config = dict(
    d_shared_expert=128,
    moe_layers=[0, 1, 2, 3, 4, 5, 6, 7, 8, 9, 10, 11, 12],
    normalize_top_k=True,
    balance_bias=False,
    router_cosine_scale=10.0,
    lr=0.00298,
    grad_clip=2.0,
    batch_tokens=[32768, 65536],
    dataset='wikipedia_en',
)
Below are experts of layer 2 (counted from 0) of a mixture-of-experts language model. Rows are named router (the router's row for the expert), gate (a neuron's input weights, with its number), up (a neuron's input weights, with its number), down (a neuron's output weights, with its number) and show model dimensions 0-127. Each number is 128 + 32 x the weight over its row's rms, rounded and kept within 0 to 255. Numbers have three digits each.
After each expert's rows: a language model's description of what the expert responds to; "gets" lists some tokens that make up at least twice as much of what it gets as of all text. This comes from a sample of Wikipedia text that the model never trained on. Tokens count by the router's weight.

# expert 10
router:141195084120113213149122122150142107117141135136087102178145130181129098117121149149190139225152104098146141143111131141080127118096108095070165118170098126120175081143119135164136129131213134118205121152107072126139128141117121111149103106139115189102105132169119216120146162082125101153170090097162104092174094124093136150101129121112177128081116094124097139144151141145066168148075
gate0:135150131087169050107127143149134110087173139079132143055146080105130166115154136163134122137058183148183111131117130122154084090164130096202120120181121136162124031149108098136143125137170128147176096120169178074116096171096148132064158082113140118149157092154102148094098107186185156141139160151111170102139150127141149107108106100121134156143162191116118169162156091109161150124092
up0:167116125081124083094150185147153105107099152113135090049151101106114118110146148156113137140057160157129143141148138079156146118150146109187143126179183111143145060122068111139126112127130123099165089122139171093134086158133161138037127085090108119193186141137109157107095105174153176118161156110092133100163126097147208132035155107117129136117153164109121167180179123104140134130107
down0:151091123142092119131124100097147152081114130146154141138190125090123115184092106061182134124119103108147125160096122148136131138078122136111114113095140172167198161155111087084152144155144087084129189133172127169085075120174122163116070131141144162110129123157172077108110104133084149107076098125177110177098152127143107119184106187129111172175125130174188207156123127099141175179184
gate1:111127120110036098183128131166191094144108113150102101104108156130099155107106160049110097101146128114111123123153095128144115108096166148132122097068136080179139112048127104075166158197099143122075089124115076149183171147136173123117074172128130094161107150176124181084147125088121152119151113163199110128166090117186133150105083131162176113146146143142135136165157115133121075164130
up1:152128155155208139075145111128052117103124175110165153167154106109159110155136087200132157142119106125169121124086153138128124138149106095125142146164136169096120158179152170181095078076145114135186181141150198130073123112102075167110165085140131159088146109094122087171095128167136089149100145080062137136093149170064124113166163118088073153085102111096118126096094128121127165110112
down1:117169146099126138166096112162156164174110096130160170104129164135131180140163087167145145109148162159126056130104154106144135138111162147187196086076146105149160129158092166080062102113115136129092101155105150103100152180055163121169124214148114054083145158116144133164135093164095154165089148195181155146132116156193134170119098135128147176162115121142129153133149131157116102112161
What it handles: Closing brackets and quotes
gets: ")", "\"", "),", "'", ");", "\","

# expert 30
router:161212111069114234177163115168155140157098112134124145113047119131086118140064148135148115115148128134096142102141138178084171069124170155136117147129126130142099128098154148134117145133141149065189108116110103111178098150115137138159121143172093166081151125212133126170123111187136077096132106129107134140120141102173151162113198106155163127124114137123118159093141140120030111140149
gate0:161096112164137133151158166158089112154141092144096106126131144151105158135117096072100055109125118160156152076138119125150124161183125194165154198149176151130068161089108149123099150100099133133119062142202152144121159120145144146108090090092142126171121088154146116133153135087159104144134187103123122205156113185121069084063078146149128099076156139129186128148133132147210136106111
up0:112090162150190156094121099150147172114137100208145229122134119131189132113195091175123159121174146099130171133116126146135098049138160129105148101130140122164189160135188101124147104166165161135179157093067173140139198129092137091105163125171100145111102178079129160110095107109113099166097137096067155106178151112128118120150092107088125132099108091131104111125106114097109150142096
down0:065097141149109142108150154081106164105161126177144064103108104154153127134094123139175119131051139165137158180107138116112085149143073106067100128131130099110151177090188120112075111131137183075113162090148159171148124093093112108147112120119193143060136119129126198117157112162091177110191164103104114100118110150133126140092106110183110105151161101131177148113212152136130062145141
gate1:111152119170148056165108103096109097136115162114149103136170178124104090129171033143117116139090142125125106081131125152089118172142134120081187151108100104182077132165167116141129132100107079156138121152087144177108073132212159144115127138102152109157163067156109114153201109089178198081128137143163136176194153159155059120130104108086105100150147139103119103124148148159113131119102
up1:146149116099155176211144145108150115139097085083084082157180077161141123124081109144118203106137129076100049185112110142119102138157163113076079163095147112135148072125144154111133108169116121102172069183136167116127170128130114146144147122146154101131159087110102107161154138146164112138125156192151178152186139146142187145172068089121088105109123182139110149133124176109166149110084
down1:090119145109101140118113085169096135161149086126141121104165163180125072108098100140085164079133127102157162118106111067134113137086141124091100118121128140160133084099145121091113149123169051131174090125140130125208117189209148161138123122130100144158085231127117076114140082109082069145113136084158102044159123082144110151140116148128113120184140156161186149103156148126162129121146
What it handles: List-item hyphens
gets: "-", "|", "=", " |", " -", " Binomial"

# expert 54
router:161165107072086142179111088189142133113161141122080141137107139169172131147053108122181124123144113174145130128131105098123171130114100112149170070144146150060141119132119152115093058133171191180143104129117117055111150142076104094140090117127174144069109106160128153162140159101117102109214098113096146112094139092138192182125167085143169146159146132142129180190126132171131158145116
gate0:065112064196171181052083133131107123125121123112098158111149140104171166131091142108128114135145131135138109101155152142103101166192174103171144147129150152156110161144103128169148114146136086077068151137131174162142116141132161148136129116138079124126100108137171087120133111149104157165051208152216108091139105184073102121158112118120052202130110121138118073135117128107180120115120
up0:129118114157145179076123089144048132139134115182131163186070146111121132178097137151106098100149062174125070121118166149121102125205159097154193119141154093178130156115088132157117067159095128118130096158144140181133120153084127110136102057191090150140142096196129165125163086143136135171117184114141114142125053185090124104135124101108076171142137140148113146135129089108166131134111
down0:138103079131172143082156099158127155135133080104123109131157167100110158104116193195138161153163135099134123178127156148145113105148131159108124100131166137117091054141074151178058047134139108114138176134104100137121115141110115123099170110088134174076081129164129092082151100152153055102071144101126116119129128173102147073116164164079103126043074170137106122107112111188122105091134
gate1:110053095162151109150103145163164101178131088102088186123182155116117132148116155133102129118121085092143176129071128153061110147117114140127079134141173116074194152110177125105149143106120072140133166113093135101081123143168108160169087123094036103082095169104126181145116088117165118097102115161158152131149171104175133143173097153078150157088157168190179128098126145146128138150170
up1:130134152113185132127158184149163093188096059094117170167142165089145126132086163093132108140144094111164127142108149185085130144117114124170089151122160103076201167108147140076107141111129070163138170105107103087089111146185093161142133115139084148057088118132110119124182120073161135074116104149174178120135145106147145137175116136099156189099185167166154124119144187143182094132123
down1:149137114163111103087084152126137213088085116088172092201147187124145168136136055138080098109133105119107155156103097180095118119141100110106112103123113150136131131145174150147186112099156141150154152104102154182087145183093151166101115186126137146092136152086134107117133133046116144163167103126099143082179079045117163163180128139149086143090185131147138171143117137096098133107153
What it handles: Suffixes and adverbs
gets: " also", "ly", "ers", " him", "ies", "ings"

# expert 47
router:121126084119076194160143125091166117145138051069121149158104109171112127113133130121151140172142038042174104112119149135093145110123131118118167184177130138080080136113185105135066057124146130145175112158092095141160154095122121125169129078123080153107129109173105177133150131111189120157169102142161131073127096115137157084143157083155165134108171112109144175105129130108061117111123
gate0:178120155139158173108103116162114108131164120084119155081159110094112130156095068107117114139126164089116103144130130134177161161140131161116133160179129134095070152129137162108068126098135140150092129136163196177138089136105060115104151182124127134159109175110192139128149072057189024122137154169092180130130087144092092153069132108081123119151124126104084104085184108141135121142088
up0:108134118112116072122119149095152117131094137176158119139054143165168145095166154128142157103112118171126128117142116110116092106125144076150125104094174120145195116125131117136165124200110083126148135103130104092126178110162200147133089080139134104130161093119066076132088154208111210105077126111154066117116143112168174090192150134158149181123137138151179162123072201106126101112163
down0:177107144151173094153104076108134190192090104147122144136130058153173128170164146149121120136112072146142144113161139183102138066156139118141148127129152162122110085091165122098145080157085134165102137119077124164179106103172066172162089124141089162135142137140072120142183132148174133094118175111151108089166089083097128084126088176136108135154109145099211079062154141150121169112126
gate1:134125109130129069087126136109109089205148121150123171137174140107180169170178136160102165105083095121161096105156135067165096170129084145164053090063114166189139111071140127118199168151099069166099118161166213130150133180150164126080168139131123136097179119089135130134068116084155137128122136114144153101134106158119125168081125165155138154098120142157103153111124136160165124115134
up1:164096132147112106094129183179095121127144138146125100108130098149094084071156099106133160109118178158099135100134128128045126124132166138132175109094099112154117238137157167074093127136071173075187214103107082150088150097106163176123109111144128073104116159094159167141162165189100171152151128136115090104128167150111084069148111103117118142128136140123125090096086127082113124160127
down1:129140147145142131085159074173122107179064093114066176121111154120105136112170162125080148112178103124167119090106090133119106165081109124090126181145112131138045130119160205137093181188148115120114139136082170104194101091125107174085082179111114134084151189176096161140126162093166119153154114158135125091134135143093078129103121171139138078153095111185121150111123098107075134105137
What it handles: Periods
gets: ".", ").", " .", ".\"", "\".", ".)"

# expert 8
router:152202147098146177108118120177149155093116124100097167135137147143107124096109065155138164137170093150186129104098078200135105117092167061133191151111113132103080104178105097088131086121178192150155106132069117121134111132100130128111115093104099198131139204125120148121180143104111108126161066153138073135117133109178159147157167079136128150156165109139082182123184137162129150117097
gate0:160087130108152144127119155099122117161129159088132106172124070122140128192158125119101122200128147098174121099170162160143152157176142139093114080162113169116093144065132096102096173182149044101104122141139117140179095125151189112158084142074166158135161086138129127157070108120147138161109123103162054128093145185151105146116079147197096158140149075159106125081126107140083082092146
up0:115131140139126127132193102144093152085139125147123123111103152144130113116097087110121103111102137172056100176104089048091129085100135143165141134131173084154156114172139131151137083125095180112173136104102157092104145134043062125059178109111148121131116166135120141095138133164137126080152144148119201053111154087117125083135144096045170177124138190089163126135143117163164141183111
down0:091181116163062113076091097166123121091115104154116184107109187098098117099208137088145141112091137161098098139117164133056173139158134119097143078148104107104128115143087126124140167139091107143091145132150106104156112118138216128115122133110127083099127085133157154179137099124121151228147089130126156164059096164149076117128135110155106093119114137123062161154172160091063111103104
gate1:087163124079160155118093051123100143196113084143095140095129149088177087119183166107100165128123148172082123129164079139116153165146111106145137104141156109130111162129155030092188175177138149139126146199108124161156107122144167169106175159112128169102181112135156152079126168113136106134152135103109169171154140126119147126162147151156156203144156195122168095066150107143111135090122
up1:164081135115115137136191107175082183161143168144119168133110119111095181102110100127155106143124124152101145138130149105160111080152093131126147129117108126148132100057134184140133194152147202129141172146191151187137197140174102185088117107101190140105190140144136191148128167077120129111128160112141111118091117145081107194096169118128163152108145106151130094117093114163037162156124
down1:103155083119117123134136137065202112119134110106144094104128161104112116091098069077134119123138155153068147128138100178137106117156114079147167102198175178108076054141118170148080116092149106107131130200178095096096148122136095162127104093155121133120130145055146141143101104109165139093157144137129125141111188137153148164173123126158097167086112179086057138151203191124114131122097
What it handles: Consonant-cluster name pieces
gets: "th", "er", "st", "ch", "ant", "est"

# expert 20
router:187142167136098154111205108161096177137187116053088146118119128134144142132125125158168106175097095131161156132077109206128121108150173110109128121143087133061118117094120136146158117116152154114101131166110078136105114110105110135058127085143146150163115108149070144075183136113114059107111109165106101080136064115156153108154136114155141091129190081064156100117106129197141087115082
gate0:121081128080122135094104118137156172183151113183087137160120151079096137088080112109177094133146103127102149140165120113087161149142072102123104100071173155124140128206130161131147187136166090129175172097134121101184190118124081124140210110123154110172057106097158172126148071095143128097095135204099112078129105105140125103139105102149097188148123130117112078136155140114147099092160
up0:139106151110099098124105155139140094161120163108164211157103118124189099071096123126085064143176147145148105136164102121100146150125158102126124130082102137141134080139137125125160151122074163184116152120130154112079054092154180091152128174103128155145153173052164123099088098085138084081126108070150105130161113118118080106129126159087124089129117126103178102167170154068124054165073
down0:160128118124148176158096158076176095180139120089121119157127102129171103061170119104101153145144040148064114113138136144120139104143104117145100176145156078096128113098146063145199129117142111095180149108160091163156167101122106162165127121141110170094159212131099098110118098094152068093087131173122138106192119110133111147163076135145151174112149099149146182116109157084054151141116
gate1:136103077164143147102099134146063095134130081155199164123089116099136092143141080144136129112129126130092152073120083116118153157149154165099162137162105123093143130086167125150102129102114111112121070064173179074120073091081149103137093131149119126092104178147164114141126200129112125148116067119160121135107170118166071180063127138161113080166145063063165090128100160157174091154157
up1:109108089135185168128117122091044104121111084112193185092097121117121095176140124082165107120130082107111140107108074141108152130085195145105116106150093126091138140108146118173134168110106091107124070077122180122111032089109136122120072115160106129086103127143167118137131161134133137130116074142131148143134173145130085223057118167151087123108123070112166118116180166141161109141130
down1:116074168144147100082132110179076126097159117080138196127113162159135135133105148101084144079131118181133154117152066168200097154091120159165136137138084135098114150123112158113156059099122156158113111129124145137101111137153174117075067130162204155140156098136156139151113158144125101127120097138079095167126169117092123142208128208153091112134112134143178139124092056127188119182145
What it handles: Single consonant pieces
gets: "m", "b", "k", "p", "t", "f"

# expert 42
router:151127154098105147120171137235129166105081104109150192147146135167108109128113158164163157146150066101164100112153147118091100117093139103161136140115098131074073148110157090150087104099174170112135180156064092134125128084162117166102151059123102110127106162165138126099168166145173103131154113200168116088143153141146130097165093045126131111108149119130155127158186137155060144087117
gate0:139115157141146141093124148198168110129128134165115148067138114131169114094131088239128166161138149138098118149128116110145098160159103083134059102143154180150085158120217064176128136164076151097167164147143130134106103127143162069099123125169103126102131162115142110156099116136150146133167137145142171160111155169155165098083100118117123153081108160100092096159189100161114165041121
up0:113122179136118082152132087063099146112092121118111127174130146131125131127136163059144094122152079118125152067148134156129105111136114158134192173145106126096179125116099149105115125075197127161142099070129160074102147095189092166168125151067200111136141151118144173114128061116108139097104137094134055094168140078092084161123106189108094155154108117129171156089104100177138145191127
down0:099121071124112118119140155125130131096115136109123153096121143194160113133123088109076122094152138144128149115103053120130106129088119157055145082127101114199123114198117151116163146128081062126130094199091172089125132154075137169153143169086162071146154099081163095202128138134118132108096169082096107151099081080128118122073208162156147113095101157125077133135074110122145104106142
gate1:152135116136079055131100155184157093103182099213127133156141137153112136101105073169147164127159141143129090110124078120133118129126094087199084143164083102083124140177117183118153121144110070152111159115116159101155158141095124116162151149118127065141092101154139168110151203077112101048147166086119171166092161116179132154099115147109137167154107137141151147154145078073128123097077
up1:108100138084165192140129091099092144104109138073154157094075143073140164175097137092117094142079103122119126139164214100133188156127122149094152129101176135150165120133130088129087133154090143091135057103161084147105104144167164131138093124125115167092142128111121138147085054127142155221104106190134077051142085130132130164164155067145101104100151156116117132148110181143131159140128
down1:047104134081116146140047080087142066153140150137094188086169179112114086106171143142107139147101081152164139115178128092145110167116098158137107096093146164095143117102093093151079123116097079129178144135108100143153108103125148144108093153068033147110144076192146129168100164166141149116145146114117149167143174176140133146142106076136145126185111128144134169119119139179107149120188
What it handles: Mid-word consonant pieces
gets: " S", " K", " G", " M", "h", " H"

# expert 29
router:135131112068049140166106139215174175127143141105136111118083115167139155184124158144150102171122130119154158104111126143074102149111145149086147138152106135105092091120150130101127068102128144133153111103097100118134164106097063139098142111126056157073140161180158120199104180132171084065131083169111136095110157092158104181166090074129137119180171111154114135071133127171093102100133
gate0:112089174098096155177076130075104149081149163113131130159152048118176091128144112093128134082146183147126108084151142142197123158147098191129148141155107108070147112142130117055105125138139085116101135125123098147089122152141125163109114068146154140141142167135168217151140072171104130048163112109190043130089119095134165168146109113144138153139126090172138176148128140141130148115106
up0:123102155078094160162091113101113163103135167123145162153156076156178104109138091072150126060159173146098113101127142178182103164105134180109140159116097137070151128145169144070132099166140132118090161134099087133133138129117118164135076093113156190123136180133136194139144116159132166060138079125160042131057143080154195187120127092130105147145103080140162152149130123142155160122108
down0:123149158126175165077139102097157174079139185076149115134111154155134150099179137101138119097106111089081134167116115155121109099128162072160123122147141154133166135164160146136147078107174063090093146114089158102167116143088123117145154145110163131166141076118115090138168142206102110123097150143087118226069093117152126098095116116113115103093162118172082164115060196086159176164114
gate1:118172092160067127111130144096113053206141127148084141070169103170122155129130138158077165110081165116122178122142140075113126112159084113179122150115160169162115151150122187180118169161103102158121135127136131140114080138116155153147147109123132123082200141139114086191130085065166121136071115120135149139123116102114140158167124111158083147110037068126079108130114162130183131145187
up1:095156134118130115093118177103123089147163127147082129143120105180137103142122155169151187087136183101162120159105166116093129145127112139156130107194099101196165177127179151154104146126141140131159160099121151114106089151076120169162113128066126197121189124128138077190121130105118131176073177121094158130147124096106142174092132157124097134150082142160098078184080161140222146134191
down1:132116165058144094083111090089133099187088072159138039095131164171076087117127136120146144091075083116087115167170144163115101130156120078099082137118150153062078078105118135180123181106162147120098127170087115183180108106213090089126165122160156140138107165115133127138159127138131106106187132115121149156132163129086095136158133151124154145152138101108088139114069124127135096100086
What it handles: Commas
gets: ",", ".,", "),", "},", "%,", "',"

# expert 1
router:161174132122100149153115142133137159052155094087134136128150132090154161123116154081128121163077086131148143133105123124128187082133132149193164094127106092117159121211162078086105118175112142153103098086118088122091135127130105116111102117136153150136081124186118163124128116095068090193133123123133099170166143060141187188160155069109126073068177100174130177162131069107148152111138
gate0:136163119182098096109134206078126013152141112093120164117130159146175100165133125072106163135093128093158103118103079143099134117105158154117122150086167175144146161108152098134091040165085145152168142098187120108130101131137068136118129182099100140147093096124168141120105087157139076161165097130166158073165125109149076114156135104129161129119105092107171189155101096124095153110149
up0:094142123128111096079068112074161034107148113061182152116179120101192091147110124128086170146072152113131141074098097142113134175086123103144113181115168109148077115122125061116127095133090124136135156139165166102149071114095088106110123155108110126160119091109155131105075091104136085135141140127206121111185109114128139120160083137188133084139065083115124145133128065116113169111143
down0:169133170110111115146187114107088106175112124174121128157107159191124102084093115125157165156154132139151120112115147086149119092151117182159168124157097128137176071071189182160097108173132076151149077173144131115092099095197183119090176110118164065115108174118128139147125163113074094155100113148080151122119180103136069170141113117165088059124177119100175104129130117159104148100132
gate1:177115123125059069126081136161136108147145087120075107125127108100109161165112137104097133111139127134078066058154101182067114153099072131136127116173062177177082107119105096101113152117092105134129085068116141156082093084123178128122070144116117096173116138079167145151153099095155093131120158147098153100101127099136176120062090095085109134122130111123105127121207152145152076167101
up1:125128175103101145120159074150137154152112102091117157188060145140157130148117112212117100150106172150141100118156163138134083072160141159105132126124146116098093146089102129099121188202168122155084197129085172113140115162121104151136112116118156083120172101129157137091134139185125172075145131138196082137170164183115124164190126169156178042144119134124133122130166100134098136147183
down1:145079168122120071102144110189126135138163140149081182123114079097132120094135164132176179176081112127156158142117158089113131129132131110181134127126112184081055161133142169139148199148140144074148128143148102139161127103150176109073108165133171143107110182145138164083111124069153085158142126105160137148099156124116107170177111102118071125092158156157089086111179177143114216115075
What it handles: Name word pieces
gets: "y", "us", "is", " John", "ey", "ay"

# expert 26
router:165198127087116140174124120156114133086144166081141149147133130116141101161100153178178157121114106126125102126091162124100119101071165052160159133162070111064140117166148100095093133143203169171128110121121078086158141080112104087141136106162151187072093141137175178171117171119123095148160062123117139107119142107127167173139177096129132143130198110145128131139113111195049114127132
gate0:138084122108196148100157144164097097150155097084102146154151178080168183120110150104129163147096123202111161193158114116109131114116108055135103137090125140133150086131152052070154155146071087107085082165140101152136061136093082127118169127158152204119146100120177115196108158103110138105098139144151125146125144139114099145144138179112087153150118176111142150066115153079174110103114
up0:134114117157115165124083101076140148099153145065173138135120133163098095094167088187160155117124208066048101165148140072183102164098101145173121117106073167117121146139115101155176071128089109104091178150131115193104114171181118166140095107117113150125113111111118170116171127131152139130201137145146137076116103130084138159147143149141124098109073154128144084172150095159054138138144
down0:137123098158084091151149096146130144093138188146114062132137180123127124140180144127094145184095098113154165120182076160128135156138107180103169123054145106239110097140100115169132133140128153104137121133142110065121099117066088118140117122168084099104074179134065105088184134126121127115151129189127084129112087085113169166121156156106118071142122188172139146123150101158133123090159
gate1:127122129156093062093107184150060131151080096157058147132166129122096125082119084069092121148115168141163169051193097112170162099174102162095131206116137148149157213114128116148118124135123137141139148112112143170069143166118146122118166122103137135120136140138106069113142126122119159091169175152079149127164113153127125161118137137134127191176034155130124117161131143107108125065110
up1:159160120145126082063121154200090109131100068148058145099153136159109122107131066054089132116119171157144126063127102125142131042183082116090130192111116148134137178136113135121127140120161116157144109128100173134119144149137130114137147121077120171131142126129080120082120118141102103106183175139067205133174111142150120149148168105211128152167112159151168132178132079098103134106094
down1:074115126129117139138140177132103146147108167129106124126112140105115130149105131111149081165086157127086040129140168140157155135158147080070122128047118097074103136130147159096083181101105100142100165151138097125064159159210167068142170123107061094144138118108106165061138151081204154158092088103188071089120103131129137123140137172128113112093112165103152142147115130141184152130100
What it handles: Plural and -ing endings
gets: "s", "ing", "es", "ers", "ors", "ings"

# expert 48
router:122124161116098150101072161116088136138168114114138154077156173150137128122130184160174135170091158116161121119142114202151162108106193083157121137107061133128109150079147104151097108124165103120148159126077109122087099105106060154098134132062126168101109138161077093086173150118176165156103134117130197061151136148220109109096125132146113108158135104106112170119136111153035144121156
gate0:123133127102105125057113153059120079139105100145127138152122099107069106107183129151167148142086086088143155130099100118137119166140111115127156072077131132102177084182113134148134056206136109113100082149188120159119032132132141148104188115128138123113089115125161127174078079151123105113148122101147126138126149098074046144141130134188066136113080140171162144166113133127148149086093
up0:144160076098124134080137169091167125119163085133128173139101085145081090070146158167191114168055120121153170168105118118153097165184123137108163114065118115105163099159121092172134067171159089130090101129187133195080042145110160153094169109101132123098181089131146135146089117162130101132124129153145108136129169099100099138165148133173079102132140131156123116173123081087112172146121
down0:150124176132117110196081137131125087139127097099149133126031180134166108114106090145112115124145117096139149101096121123153172133148079145099098137148122182104134158110077102150190089156123126161091170071117125090144129149118132101057164163094137119166174133168213141133135163120184067141188120117112153120149137153142204182112193054126154121120105136097146181114124109136141161160130
gate1:138120126167095119084079188115055131171097161148084070180148140101080136107078145137134114060121150098153095094167095150110095171162104197119110147109128133160122112178094113113122156130136090220153119092126176198163115100098087174138122140157112134102094102141141107098166168176121113109166117082156116159094095148107099123101158136132166097120088116155118087126071111088168108071120
up1:120125106121113104124132178137100101130105105173111152134115164095048134153155120134124052009126106170111169128141116100116157136122138117172127151227088093135133091073114151063121176139127110128167157168112117076150120074085141120113117124111108123180123142116115113185095141127132065118080135107123130127122071081103172161080168145114148114118085080162123158077120092150144178114095
down1:152147202156135153096120207132141109112183105108110109162106167127094075162129144141081129121162162156144095178127146111105174133087121080158128124075115087095128051138172135148169085140164135076148148101144133138099104116146081166132164170128138182136136090156167151106121125081122100149153075103113189080119192105108163061079143091131092174155193132115137097172132134103105154091152
What it handles: Capital initials in acronyms
gets: "S", " L", " D", " T", "N", " B"

# expert 25
router:148170113121119197150115133154127133124141181092149090167120101166104112086073152089117124131104182158106093129076071127134147071101129112089120118158048170069102130125108118129127101140152133145116117184131122080187124123110111125202021101118135182110133116137174186141137157151169128120124115078076100128125079180144102142114163068133151116130101192092155153162123079123114093131136
gate0:153113196112180106133110108111128123148124181137097196094177170130126201104112130130132119148123103082141116100104162133144121162168113166159083086146132136113152155102181085127117107124067137172102130155115136154129181115185103051092185119100181171192175102142123151128094176123162173136108130152085189122126143149178137091104086151084133161146108183141098135150142141195183089110128
up0:111111118150110126138144089192116115141123122146175092138116132153157119168157196178023129113085098130147125097157117088145129072116120158088144135112099135145111079139116123141061080137145084124153073126149080137145105110115105169156117091149046148130150088104105127119104144120154152069183047091140091115078152127115186134097145195099134157083193176128083108136140137168137139133092
down0:153097086182100138102127116138126115144155117095075140128161096114157194095181163134150078125085070118099105094180111122088110138147185090087116140120063136151128163077130090115159171144105108134123123122085116139129106148227086065132084132141149109136136092128095057114184121117163192146141160098066148116164138134150115098107075092087137144159129133130194074139181112115160106108128
gate1:116122100106131152088076119108091105178133109184072117080167148123133158111193082166084179118122149123131101102133178079131126126175140138176138125056149062110127089109136127143096136125173081067072120074192137178157150130123108169137140125136142085110129074149076108131165133114160087066102122126145123157170155135049122133169152177069073147101082134103100099147155132133137112126129
up1:081134148089134124063107126125201141114142117175141081084108167163134151153148174130163071092165113104141134144093145141149162126119090116153131090153156142172124060111162147144208105135131159091111109231137119170133093122135192163169140148154148167097115163123117146095142132113132188124156181147092080119120120147091050093102101151127142140205159149159113124080111133110144121145194
down1:115112108190101115132209137136092142164133143190133123127162068125086053161112091070078083122146101057167100160154103127141156176072077089137117154111111153105115177166079063150137115106107131173085117138128125098160113136053125100129096131153133175131134146177185161180117113137136121107114138163084151096147140169169138116165152124126156151148111176091145118117142056145101144147152
What it handles: Verbs and linking prepositions
gets: " for", " with", " had", " has", " have", " as"

# expert 58
router:150148136090070215182167088157192153118137161064128141142106138169179101116098105126152119139141091113166118157154137164124093096165103122110134136123081163121092113121127114126163083136166116147134136159084076061142084094098083054171146097129169144156127171139149189113108180120135100190144109156161048108151114056142141155097144121105138171140155132170106193147141122107127137117135
gate0:059100147180152118115136184090090063140098143118116107101198106106070103091115132135064156182092113160166112119167151076052162124121103157112140152094134126125111162144112168140115148088096113127147044127152139204157132085132170170179098151134098096134160153131149153139093126142097168107111110120151196109127176200163115120129134118160142155093133128079129139110082126130149135197105
up0:114079135163131068133099120123152161105171130135137115105189157102130128083147101094065139163094076148161123126115125058078109108133152151157107083129127146135113133062088129186152147143142177158135101124196180164131136095134137158160091097129095057130185173133151123120110135090026193116075118158092149121116140121134107132113172129173174170127176110139180161115178103149146152128100
down0:138131121111131134122104125066097105100119146116102164110143163086158152103083111109153162140148077156132079138082140163156085125124110157139136086133115106200138119144187206186183131057214138187097141139075118156102160105119079128140085142130125130053137101130143137148136174136054138177170148176161090126154134135169148137103073154150130122131167094075122131157157140196122155108118
gate1:129141114078160079129103182111123120233083117101046158139128161136165083110180133167129119183086158119082111125127150100131136143206124184135149185120161165138068119141091125157111081114096098094142135086174150164130109138107087145198131112112143121165143135122108136133167116143140125068155099140118130160156065171085143161136126050143094127131110077118126110163144104111099122117065
up1:177134109087143072116126199133160162119095128090070121161170168129156090121156170168137116190149168061065102089130149130141126114177141147115132156093166193074107106102118110129078068147068073143153094119138130151097113083113075149155130121133101150151112117124109158095157116162164092113128104142127101108147043148076125105174153043106137118147089094135137125134119132127087090111078
down1:092145104167077163114185120106188112068087118112120202108123135129156127134149119117143072118087132102114133136151104114160089121132157106117144148141141173094114187096114147087103060142109158103100087112083170193111175115163076102136151147178124116183110172092112098110132098185154078130143166157142137165161185102098112103148080117088161102199147131116086107082062091176145143119143
What it handles: Derivational suffix pieces
gets: "ic", "ist", "ian", "et", "ion", "ent"

# expert 31
router:178113216120063115148129151179208171121134102044167135172085091138137113124157119108106144154136068134112101177078130145112096118085174124142157125090145126131144105139131106096123105120169090084121092189120150147087096092167128141139137071175136150135096147091094125039116178101119136129108111160137074141149142112136171099084116089118087152087187071128122120114151117116121177100134
gate0:130086132140131154130117210119181092123113105108089091126167146114178134082138086057117137112151108140118086140153078107211147137177119109078066177138147150135077142088126090162125150128164052098146130102144106154076102112120148115153137150112153148111169183162142054152106116199080172091123079166156139138091117130068120195139111132116080118116112073098120113128124110123113107152155
up0:119129109082116106127111064092081154118130166127179131093068120134114120160094181161121074134114131114085192109097141170091147109121095139132175086105120095125175128131112185108118119119083193169133120143112133124149167121123103114116149105135092086131060070119050235117150170051216078149128163116119122135123122105178125130121140105149177140127143145191163154149128130119107123117125
down0:145126081128119172127053111131075135140091142138096054181171149098099147140115105118132129134100091096118078104111167125101097128130150141099133056111114109082104135089111165161072079097087088144082134151206160153156072163151121136112099093115153139115166107113173080162151103094139177219107117060067160141181173130117150147189155115120116142092104118130117107139142152102119145124091
gate1:152155125104100102136069187110162115145137103206095090138164085076134148135125144147169134114098096150118131148078085191116135151141095171124119167100143164124167172112056108083186185086106118157141168144154119137146118127137143108198079133138073116133096093117120097130116142136092102138143150124103103184200076146158128111211106141126167160154148186160133138089153110137195149160164
up1:080101222095177155073183122129101107120131137091142128105099142161141104118089125166147144100201119062083161151165170112152147131154188125163123119127102119106077091121159164114115091156148128101142112083147121047127122145182021114064063142138153131090140123147115179157095167146117126139111085111136155079078156124097122102146130153175129136116141111108123082172163127155133123133116
down1:151153102161128116124092141155087056133106122147129119093097087122160119154146216163128134165164120130115112139173178126152156076116123131122115161147134181128110104146138122132159098151085156133149177125125103094109169108210185149130126172075083157139093146131182189137094186148126065187098080158075131121139091148141102084155069146099110160127123150136138102090145082097225118127119
What it handles: Early word fragments
gets: " New", "ag", "ig", "ad", "ac", "og"